Below are experts of layer 6 (counted from 0) of a mixture-of-experts language model. Rows are named router (the router's row for the expert) and show model dimensions 256-383. Each number is 128 + 24 x the weight over its row's rms, rounded and kept within 0 to 255. Numbers have three digits each.
After each expert's rows: a language model's description of what the expert responds to. This comes from a sample of Wikipedia text that the model never trained on.

# expert 9
router:137147125111146074147129119149143129110173119162109149119124155084138152120129155132122107143138141110150111109147118091118114135127116109131148105155067121126139140114172121132163155098125161103140105116102150123155143117134070131114168094118151172126139147127099112118156123140124127097103098119126146110122131100152121160071105131092164126126122149138113133142174152118114121122136
What it handles: Year final digits

# expert 11
router:154173131118104113131075108133166113149157123143110117129114162078164120127112177102119103173150146126160082119144108122108155131144103120141186099141121175102153134134144121139172150105134109098145090107114121117153156136129128111087174124140131135105134185130125128114171103148131119066066091114111114095092099142131122190126126155106158134150134132147105140158142162131117122133147
What it handles: Sentence and section ends

# expert 0
router:133118135135106100131124122155166129127141128111082112109100113100134158126108121127145121161154136123160102115169132108132138112144177106115148136120082128131182109103177115184143172113156152101162147092115153125139137132101102147098158075138170116103141136120126113161124128126130135114126093098117174112144129150136136123094090150105144117163148148138109122121157164140117190089108
What it handles: Head nouns after determiners

# expert 62
router:168133105147114108161130138152141149125131129136112114101086141085159162115134166107103130140146136137167110109148127122122136114154137067147136095129107143141140110099166151166145145102129145067145134094134132110146144120122109129105177113092166158124174168141121117109141096164122136075115107131112123117143112104162104177094111141118133152139163131137132159115129150131089158141102
What it handles: Surnames and number chunks

# expert 28
router:150149107150130107158127139151128155123132138140111118100094136100149161114137164098110127141145135131167125110130139114122128122148135081146141097114098139147141104096168158170153149105138146068144139099143145114150153133113108140094177127107157161110162165126112112093131086168118136080111107140114133120130105092150106162095111155129136158137168134130127168107145146142091154136098
What it handles: Name and word continuations

# expert 17
router:184159118128134091137119170133120157143177118170116137100153181103153147092112162125108096138126147102132139138135110085141122143164108131113148148159106146101186119077121133162154135155125119122148085112127156129169128118138108169081183133130147146116124128134086149104162130121131100127096096125110162076107102133119130165115093140100109125150161128095102121132143156153059151104092
What it handles: Election tables and initials

# expert 13
router:173116132145066096167120119133155107152167126131122120116117156085160123090102148112132119167140164135151121125152108108101148132118110094158160106120121158113185111117167143154158144090152116095173134080107138125149139132128111135110144107109154119126133174111130121148146106132118105115099110117097100088119149135135129176111127157110148125171153133146112126154129142142126150149139
What it handles: Line breaks and headings

# expert 10
router:163159139134112090149112109176166147117139143144101132100141144095144138124116152120104139141145144139148110125154103124098136101079170124166182133119097130093141106109134144129145166142107142139133118111145155126103137158112113123108143113142163116125164143106118120118167119133141129140088084100088140111127123124130136129104104120115197136159150122159137162145141112106107180145130
What it handles: Passive/biographical past verbs

# expert 51
router:144144127109131093158150153170163143131209107152117095107111181122161113081099162118135129172170170138166115142117141108111105138167113121135125154172100168097155143101115171108149123161130130131152091088145160167178119153130116158108134144112166115147120136124122132112145115175121091118115116125103145106098093115120131126095096133127140145149200119137095143140142148142062150112119
What it handles: South Asian name pieces

# expert 35
router:164148126131125108142132122170139140130155104173119106145093124051141137123114131117087135164146132140147106131140095110095114119113123091112159134132086122120157095122122161119178192132143140074138084112111190125137134117133097137086196122125169158121122201118135088141153089114101099106102087143117124111127118134142152166104082141094143158140135144130098152130117152112114177109106
What it handles: Table cell values

# expert 16
router:160152131106133112195121143171155174132124135149123141126131131093170146119147136143080119137137148136130087124121104145103130115089142122151139138135151138093148133138122138094170169141132109096122103123169149136103138162117099159114158143120168123105152125141134100147151077127117135109107123117102164120092126131124163169118121119110172121169164114161118128155121118093112192143104
What it handles: Sports prepositions and verbs

# expert 63
router:146116164129116078129114113141182134145155118197112115087131108090118105132086139134105111143146129117128121136119163109095134096110128110147141142136123178107130141126172156136152114105109124097129108087154163154145164138178103112110127108123158153078116146110113120120145107126139111088088066122081133135107103121123114136113108167105143117140127126131155130147105125129108129141127
What it handles: Subject pronouns and word pieces

# expert 19
router:165145170121152096135129123154155136140124126129115111142128142087145109102092173126108122138120174140172127138171109096133118122136152105131128143164110151125146128104150108155149150122136144137131083106155173153160141126142091152106164109122145131130139142123107077084172136126151104139105106118086137117104132125159149116100086146098133143147101098135143118135156136146146151092140
What it handles: Place names and locations

# expert 29
router:180145141140089114143107115153161126148155128149110116122123153105125101085124173103116113178120153098165097087154118119121144128141121125150153123133144134091172106125134138155204144096151106110150125101113127111173158135141118113100175116135141138118142153142145123094184103161135124091068108106095112097096128156139144159120101158098158126157143130142124124165144142107127148107162
What it handles: Paragraph breaks before headings

# expert 8
router:147145157093135089119075108168163147141132085140099153108181127120146114120149152137115135180123137131183112130135129083138101128106143109126170129123093134114146157127137108148128179149149138113139132073105144132144153105118077172089142076132159124133154149126102064123155110160132120124130127114113148112108150123148108180097095120136147143140146129146116110124159148135139129117138
What it handles: Infobox and citation punctuation

# expert 53
router:126143169119094070152097153134128163158180119161094130110121149109115093117095104114139107118130157151156141101172124124113129099096086102100134131153106114108113155083139129131143129105118132133144089124132171138153134152155117154104141125113167136116085129128123134132153109134144090126101117116095166114092114171118115160113094134101165135119130173169118107160103121131059139137132
What it handles: Surname word pieces

# expert 12
router:145148118136094083133113107128165166100165140173098130151141104116129135106124137112107130138157143096130115129148115121119095126104144107143166126159099143105149122125154115149155144138119161134186123096171192147135126119134116150098131099104156131133114135114122122147178113153121136101092106114138150120108118114151107147107121161085126085169159131135111104133122113140117145112109
What it handles: Determiners and possessives

# expert 33
router:172128142096128104147121153114138190123178088147084141125110169064158110128138144109109107164131137136159097111148116104133116128105157095142166107128083151117150112102144139147155205103151104129141113071125193151140150134131085138072163099105200128119154142140138120131171121124127122125123095095091137093134100126168133151114088134114143131138145130136120107149136131123120136135136
What it handles: Space before table values

# expert 30
router:160149109153128119158126138142138155131125129137110115103098143092143146116141156099108136151148136131161129118131125126127133119132121080157135097108104129137139096111166149181128144119133138075163138106157134112155145143106106114096175116089160143117157159125124123118124084173124129066129106120119128128142108105149116156086123135130129155126161117137140163109125150140098156138088
What it handles: Digits in data tables

# expert 20
router:126149158126077047181072140140155162105177117142107140122142120096139106105134164114118134141156157143174111120194110144110098134141122134093135130151126160110133112097118161121156123137099163157132090129145161148117141155136058137094152139101160089136107114137153118154156090144140074119112113124096171105090087129139122135113101113132163126112146141141088122135130108130081154133134
What it handles: Foreign name fragments

# expert 27
router:149141173108138063124112151142138163118137121136103132142132155082149137104098152111134135113137158113146110137184120118090111116078109136102150120124138137099151119103140137131150173128150097110157112109161195116113124125148079159116165125120139118094111192138120059146164100108119141095123070128095170120111123161146140119099079138111127145136125114129116127161156141121142184160116
What it handles: Competition and league terms

# expert 5
router:165136151134126098118122098135142146096162123132075152102135127103153141092088149102087142126166166111178077097174107101127113116131141116123133132145078123124150122128143098119141159113144166143146137104105150141108141156122080111102137126137159135104143161126128090112148143149101128111111083121122136105119124138150135161088080138108136122142125119153127145160146108140128162111148
What it handles: Time spans and years

# expert 1
router:142126115121116108168110118159169197116132151124104157115131128072140134125095147107104098158152152105145103146145112140083085090116164089135109135116135166141154128134127139130145154117097155154152104120134143152127141164123104120103144129136164130068158169145125121104137098135115146097127082120121132112090109115134138148116110125130143108130141138132123106160154110136087154128118
What it handles: Function words in clauses

# expert 7
router:150114188111118102143142119131186145148144150108114126136140184101160129113106147116134088155143156101153103103178122118141138118112131135105125138145123141106145116072149139109135168132124134118184140095138142154142141185131098125126126128097160161081112129126091126120145122117104136120121093108120112121129124141144161132108091130103142112131109106110147083138190124156121157110134
What it handles: Census and demographic data

# expert 55
router:139170146127100070157108124172154150110148153149090140103116158103135142120121169091078120138165150125146087077149101136083114128140172142171131112122119151129151140110149135129118163120103138105123104129141182153118143160122115167096158134128164160085159135130130093103138115131130144122077094145116182112145126110128121148120106109112174134161152182163113150172143087144088188138141
What it handles: Verb and noun objects

# expert 45
router:184136125114136095132112083103149162141130102135131145098144151101152103118096127123150101129147154098126121134133091131127120099105154102156155129132106203143156140119134135149135169104153105125152096111122136117157157118135119121039154125159157104084136162129101125120134117151117115120092094135115142089114150151140150148104127163146140107170157130141123141112163123094133203120124
What it handles: List and infobox bullets

# expert 39
router:167136138117112111112134132165107165167151112149108118141135155130144104083116143133091121150186155120132083100129144080105089128089124093127182101135100131129136111117169124145180120095123139139165111073130127176134121161158111155107132105093145125137121143129121136137158146140114119096105121116123143124113109122141140183110116137115135141141151120169074116138129122081091138117106
What it handles: The in titles

# expert 42
router:135128137124125076165064138174160133112166118175089131091115141117138092125081154125133112113144130144135080113129137108070081091093166124138141119136110151100120119093153142124136160142096151130142116137148179152152146137153115153131138114122143143114144170117147117123140099108137128105092087113124136110101120146140139120082124161105163083131148147158130128166123109148105146156154
What it handles: Mid-word pieces after prefixes

# expert 36
router:131117186156107099149122145140128152124170102163141118108141131096122126123130129114091122170154158130148120085159117120102094095132135078114139122179107119110133130113132133137184142104157149093137108096131153134120134140150089145103131135147159138131128152145105120160171108163106129081117112117117160128121120136129132154088083151114144134149131139162119120131152114114119131086126
What it handles: Place name parts

# expert 60
router:141174136129122085122118109148179134111141130183091129109114131105147160136154155091090146157164145087114117122119106135126119122073133115133132141163105109094133106122134119127179168106119163074167125117127199150133135134118098146103127112122146125115138150123080111099137128142106093102091092151105143144119097114150143151105101130103164094158159115154128106129118147143102153144110
What it handles: Biographical noun modifiers

# expert 47
router:144151153125123037123124118134128155119160087135130134160141124107127145098104141115106110138158143099144089116165127087098094123115116099134150106166072144118133138118150142105145167126159104115137121127129166136138141140137076144090167110149141117121141145115119092117167123130126134084119078155094158086113148119152155155102087157125148138148128145126101148142131115119110133139135
What it handles: Year and date digits

# expert 4
router:133162107122095102160134128175169162129145133166082142133124154087157150119139153152074110136171138128121107111130089137080123128102147112149156135127088158098173132118135144124159143123100121098131113139143155160127152159127118150104112152112178169135133123128127126105135115146133134128091096128132196120087110125164128139113128107120153092157175145157103136152123102143073150128133
What it handles: Action verbs and particles

# expert 49
router:169149139144150092128127105133134162156180141139126123113104138134139120092139147121117139112143166131160123141182089112114099111107144079110115122142114139140152128126135121132155161097126094102138112063121144135170108157132076125090163143156156125116121181152148062127161123119106127102101078082090131123128105131162163144095112126103124114160126141138116109142148138135112136122111
What it handles: Codes in tables

# expert 3
router:167147136119120118152128134126128159133153102130107110156108169120160138106134127120142125158156174079133074071163111107097138106107134097105147107136104128097138129132151160134164160113154136087136082100133131157148117125152098126082185134145171131107123169145121106143141121151117146078119107142116155111138131166176121145109079148131145110169138163152134108129144120121110188122085
What it handles: Sports results table pipes

# expert 31
router:154137142112108095149068114123132171109157145104072152174101131077148136086119153097110108143144104089139103127168132069098126098127147122129140127160142131139170126133146127153117174159095164131157118104127177129127158175103103119108129128123150145088169167131126107133131119175151142112112081124110122140126112140126145158098109156122145117184127163140137104144174102156084177107134
What it handles: Determiners and clause connectors

# expert 14
router:154157165127104104145107102167163144116148132162086125101116165101165143101079127100096114145154173097171110118160097116144132104131167127138162146138131150084146132108121117155134203076136103140163107132141132108143121139131118131119166100092166141106126149147120133175174116148143115105123031123109156125109139129151174140109105136133125105155141126125122157153179147112132168152117
What it handles: Section headings and tables

# expert 37
router:141143133121091085126077147162140146122167085149126086144123113108120103123133158073137129114128121155181080090168133121132098154098135139149156100127110142103123108119123153137153153116108110095141104115191166138122133139109088133099175110121155104111120132148122115136159102148136098120132119133108163120111119113140136118085106135139142157115125139136102109114137091136130151138109
What it handles: Non-English name fragments

# expert 59
router:156110134106090115160133117158188182105143131123109147143135140088151135147119145147105126144131137112151086134138143124121126096141171102146129122143130124127161135108152161133146141130106126136133121102146125116109112173104113153122161117120167140095164132134154129133138093125114139104122114101105145128066141124145130151116125132098142081163180155120134126160127105119097145112096
What it handles: Prepositions in prose

# expert 21
router:151145139120126116159115111145183176113164143141064117138130171101162139089114150101103107146179137096155106142137113094123118135119159119143132115157085141118138126123132142157146183137091142100139107113147155164133157156153088139119162131102159146109131154116105135104149133133099123107133098112123151104103105115110134167087105144127128094141145131176115143147125086129113164121128
What it handles: Quantifiers and adjective endings